From a checkpoint of a small mixture-of-experts model trained on Wikipedia.
Size: 8 layers, width 512, vocabulary 8192, 98.7M parameters.
Experts: 128 experts in each of 5 layers, 64 GeGLU neurons an expert, 8 picks a token, a softmax router, a shared expert of 128 neurons.
Training: a variant of SOAP for the experts, 352M tokens.
Below are experts of layer 4 (counted from 0) of a mixture-of-experts language model. Rows are named gate (a neuron's input weights, with its number), up (a neuron's input weights, with its number) and show model dimensions 384-447. Each number is 128 + 24 x the weight over its row's rms, rounded and kept within 0 to 255.
Before each expert's rows: a language model's description of what the expert responds to. This comes from a sample of Wikipedia text that the model never trained on.

# expert 25
Description: Word-initial fragments. First piece of a split word or name after the, of or and, such as syn(thetic), Sat(an), Vol(kswagen), Haw(ker).
gate0 [127 133 135 143 136 116  69 136 137 110 161 116 140 114 102 131 105 117 136  72 131 134 131 117 136 115 161 157  95 150 137 131 121 105 116 114 123 114 126 146 154  94 116 108 171 123 119 132 125 118 104 129 171 151 130  81 164 153 129 139 151  96 112 130]
up0 [154 149 174 129 111 130  77  99 130 107 107 116 150  83  94  98 131 146 135 102 132 113 129 150 135 160 121 137 106  74  95  86 174 113 134 155 119  90 179 128 136  98 131 128 111 103 120 105 121 118 119 132 124 113 102  78 159 180 153  96 158 149 123 143]

# expert 5
Description: Short name fragments, abbreviations. Short capitalized fragments and single letters inside proper names, abbreviations and units, such as K'hu'rasani, CC'P', G'm', 'c'. 1897.
gate0 [125 104 150 166 118 137 103 105 104  98 163 145 157 105 135 152 159 143 143 134 148  99 153 127 137 142 119 119 101 109 105 162 160 111 134 146 106 148 118 111 172 151 139  86 124 135 151 151 146 129 132 161 146  79 124  92 139 111 138 150 153 122 119 152]
up0 [140 110 216 113 173 100  92 127 124 111 140 132 129 140 136 138 129 177 132 159 132 137 147 137 158 162 104 107 131 120  97 112 151  75 111 111 111 113 137 126 109 148 123 100 182 145 135 184  73 144 118 169 147 136 102 150 125 109 124 128 139 179 104 124]

# expert 12
Description: Codes and country names. Capital-letter pieces of abbreviations and country names in sports tables and results, such as USA, FRA, IOWA, GAIS, Chile.
gate0 [ 96 133 124 159  86 138 133 135  97 144 118 162 154 159 129 109 149  97 149 109 175 143 110  88 144  74  93  99 142 121 154 114 133 133  84 127 157  96 126 149 124 104 129 140 137 123 133 153 135 121 114 158 136 149 110 166 114 146 121 111 138 110  79 121]
up0 [ 87 117 115 101 142 100  94 123 123 147 138 138 129 107 121 149 134 164  84 102 124 125 142 170 133  85 155 127 107  98 154 138 140  96  97 172 149  88  93 175 115 130 147 126 139 124 129 140 118 115 161 106 124 147  95 118 145  75 104 154 154 111  77 132]

# expert 18
Description: Pronouns and relative words. Subject pronouns and relatives starting a clause, usually before was, is or had, such as it, he, which, who, that.
gate1 [136 147 125 137 121 137 147 128 143 110  88 137 166  94 128  96  98 110  97 158 152 136 144 128 154 126 151 137 133 145 107 178 129 108  91 123 163 101 163 109 127 155 130  97  95 155  96 121 118  88 180 182 139 148 179 143  99 154 136 104 163 104 148 143]
up1 [123 143 114 134  92 131 121 118 126 146 122 164 151 109 116 111 130 111 126 161 132 117 138 128 130 114 130 126 167 136  81 151 130 124 141 115 158  97 117 144 133 138 107 138  80  85  93 139  99 112 122 118 115 138 104 106 147 125 171  86 119 105 148 143]

# expert 57
Description: Foreign names, cell ends. Pipe after an opponent or name in boxing records and tables, and endings of Spanish, Slavic and Indian names like ić, ão, Singh.
gate0 [156 106 130 170 182 147 144 101 109 136 111 113 134 160 112 126 150 125 121 135 101 146 103 142 122 150 133 142 119 123 153 128 142 116 115 108 140 153  69 101 131 122 126 119  72  93 117  91 167 142 114  98 104 120 136 102 140 132 149 113 128 124 134 130]
up0 [132 132 136  99 128 118 151 105 114 114 190 106 136  83  94 140  97 128  97 111 129 138 158 170 122 129 115 140 112 161 121 109 118 147 135 174 135 132  70 158 109 100 153 140 125 172 139 132 136 153 149  92 122 139 140  97  96 117 156 146 166 135 197 121]

# expert 34
Description: Commas and clause punctuation. Commas, semicolons and periods ending a phrase, such as 6–3, 6–1 scores, 8,000, and after names before which.
gate0 [106 115 139 107 142 168 153  85 126 146 150 120 108 156 130 118 164 129 124 108 128 174  94 138  80 135  94  74 120 104 137 119 132 118 141 133 121 111 102 147 160 130 151 141 132 122 130 141  70 136 142  99 103 137  98 116 151 148 129 112 151 156  87 128]
up0 [156 128 119 101 177 125 101 161 163 133 113 122 146 172  93 118  91 142 174 145 125  95 147 165 135 145 171 177 127  93 137 158 121 159 116 112 142 127 112 103 125 132 144 146 119 146 150 105 162  93 140 134 148 135 137 116 120 111  73 138  83  98 129  94]

# expert 58
Description: Empty table cells. Pipe separators and blank spaces in sports schedules, stats and asteroid tables, like | MPC · JPL |, plus semicolon-separated chart numbers.
gate1 [130  97 120 131 191 135 129 113 108 118 107 125 132 156 151 128 111 152 135 146 160 138  99 149 115 132 143 112 170 121 141  96  79 101 162 110 111 159  93 148 132 147 127 131 115 137 106 110 131 135 151 140  82 137 147 134 177  85 131 175 130 123 114 146]
up1 [ 98 120  94 113 106 105 107 111 110 114 148 115 151 130 135 118 177 122 135 118  63 145 167 156 153 127 118 122 170 150 155  96 126 129 154 135 171 131 114 113 162  64 117 167 135 112 110 126 125 135  93 117 146 154 116  97 134 122 136 149 141  92 159  87]

# expert 1
Description: Capital-letter code fragments. Single capitals and short abbreviations inside chemical formulas, identifiers, units and table codes, such as H in InChI strings, PD/sqmi, MPC.
gate0 [162 139  98 101 113 151 118 152 159 146 135 114 117 120  99  82 155  97 144 108 129 178 152  96 130 100 150 144 134 119 109 133 133 131 128 132  73 151  91 146 120 105 134 148 100 133 135 140 196 153 126 108 158 156 128 143 119 142 131 120  92 193 108 156]
up0 [135 162 106 100 118  93 126 125 103 116 139 119 120 122 117 165 148 116 113  91  89 126 184 132  93 102 115 163 133 141 130 130 120 164 146  88 142 122  63 129 141  84 159 127 127 139 129 166 125  96 132 112 102 103 102 151 111 172 153  98 139 103 139 133]

# expert 45
Description: Name-initial pieces. First pieces of capitalized personal and place names after a first name or La/De, such as Kra in Kramer, Sal.
gate0 [133 162 109 155 121 162 133 146  93 119 106 131 119 162 132 145 114  86 145 105 144 150 155 136  76 133  92 139 120 107 134 156 187 143 139 129  91 144 128 177 109 157 115 136 156 194 131 129 129 150 148 148 115 156 158 191 118 118 129 131 118 121 128 135]
up0 [125 157 170 148 125 119 139  94 113  90 145 148 106 163 138 135 140 177 103 148 107  93 131 119  86 139 138  82 127 130 135 105 140 111 128  87 124 156 127 113 121 170 148 142 160 129 139 155 120 133 132 152 123 168  93 151 135 153 121 115 118 151 188 132]

# expert 59
Description: Countries and regions. Country and continent names, usually after in or from in travel, chart or exhibition contexts, such as Europe, Mexico, Germany, China.
gate0 [125  87 183 102 130 151 142 135 153 109 124 130 121  98 102 145 138 103 169 149  87 116  87 165 122 165  94 147 150  76 127 102 140 123 127 132 142 147 116 154  88 121  92 134 144 181 152 123 209 128 166 149 151 111 139 149 158 160 103 148 156 127 116 128]
up0 [148  98 104 154 131 124 131 135 187 173 146 176  87 145 152 118 144 138 108 129 128 121 162 114 100 110 154 113 147 119 116 163 165 119 160 127 145 126 102 149 124 137 122 185 124 105 108 135 143 130 123 148 125 143 132 123 147 116 132 114 130  92 130 124]

# expert 37
Description: Foreign-language text. Non-English words and non-Latin script bytes, especially German word pieces like Mus(ik), i(m), vo(m), and Thai, Japanese, Cyrillic.
gate0 [112 114 143 144 102 123  96 125 132 133 130 150  98 154 121 108 115 121 116 180 120 161 124 145 133 151 153 127 136 104  98 106 100 150 136 127 145 101 132 128 133 147 167 125 128 149 135  77  66 101 132  95 135 134 130 136 135 142 168 167 123 153 135 123]
up0 [140 161  62 154 114 156 148 137 124 112 139 117 136 133 185  99  94 161 165 154 104 122 131 132 160  78 106 108 157 123 144 132 132 130 198 132 121 169 150 129 158 137 126 119 145 133 115 155 125 124 184 127 133  86 117 139 117  79 162 126 156 136 103 124]

# expert 38
Description: Clause-starting pronouns. Subject pronouns and clause openers starting a clause, often in quotes or speech, such as he, they, we, I, not, but.
gate1 [133 150 138 158 108 128 100 121 138 115 179 125 135 155 155 138 141 106 119 138  88 132  85 129 137 117 136 175 117 112  93 139 145 132 143  87 128 129 136 118 174 139 130 124 134 141 130 141 158 146 118 102 143 156 148 127 154 158 107 142 122 134  95 113]
up1 [146 128 144 110 105 145 103 127 133 107  82 133 148 127 106 136 144 102 133 116  83 153 134 116  94 130 134 174 127  94 118 122 124  82 135 140 131  97 111  98 120 141 107 146 163 185 130 139 151 164 136 112 103 135 122  97 164 146 153 119 120 134 119 139]

# expert 6
Description: Prepositions and clause links. Prepositions, conjunctions and colons after verbs or participles introducing a phrase, such as in, as, with, by, when, because.
gate0 [ 89 132 123 114 104 123 150 129 146 103 127  75 149 194 124 112 155  96 138 141 142 131 135 135 111 138 133 130 151 155  97 166  88  53  95 137  70 118 127  72 125 129 142 135 118 191  92 104  89 126  96 103 155  65 136 135 128 173 133 143 105 117 115 111]
up0 [132 149 152 101 136 111 162 144 137 159 131  99  91 118 156 110 124 107 154 120 125 133 107 104 166 129 178 179 131 116 117 123  96 134 162 156 150 120 112 114 159 114 129 171 138 102 144 125 156 136 151 138 145 109 153 101 111 135 152 105  66 158 100 125]

# expert 14
Description: Romance word beginnings. Opening word pieces of French, Italian or Latin-derived words and names, such as ph, Ac, ex, Cam, often after de or l'.
gate0 [ 94  87 117  73 114 161 149 128 126 125 126 139 120 143 149 171 128 139 150 128 173 118 141 121 143 124 126 138 101 104 136 137 149 119 127 130 151 124 155 116 156 105 122 141 109 154 121  97 114  97 113 135 155 123 129 117 150 148  94 126 137 111 143 151]
up0 [133 100 117  99 137 132 131 128 131 160 158  93 127 121 112 141 141 139 101 186 147 116  82 171 162 144 113 161 146 106  95 135  80 115 141 170 126 153 127 121 137 111 135 185 143 150 177 154 119 153 108 146 148 144 167 126 100 120 119 169 140 127 120 102]

# expert 3
Description: Table row starts. Line breaks and pipes that open or continue rows in wiki tables, mainly election tables with Party, Candidate and Votes headers, plus list-line hyphens.
gate0 [124 124 161 149 136 133  75 109 115 110 142 116 120 133 102  90 118 114 111 143 119 121 100 134 111 102 158 113 115 143  99 120 124 115 124 145 143 121 132 134  49 110 116  85 148 135  99 148 121 100 174  98 106 127 130 144  97 145 128 161 167 165 169 145]
up0 [155 134 145 169 143 148 159  66 102 134 155 123 110 103 109 112 138 132 106 106 119 121 117 145 125 128 117 111 169 126  90  86 142 127 142 178 141  88 143 119 137 138  90  93 130 122 115 163 142 167 114 135 157 133 106 126 101 110  73 136 112 124 155 144]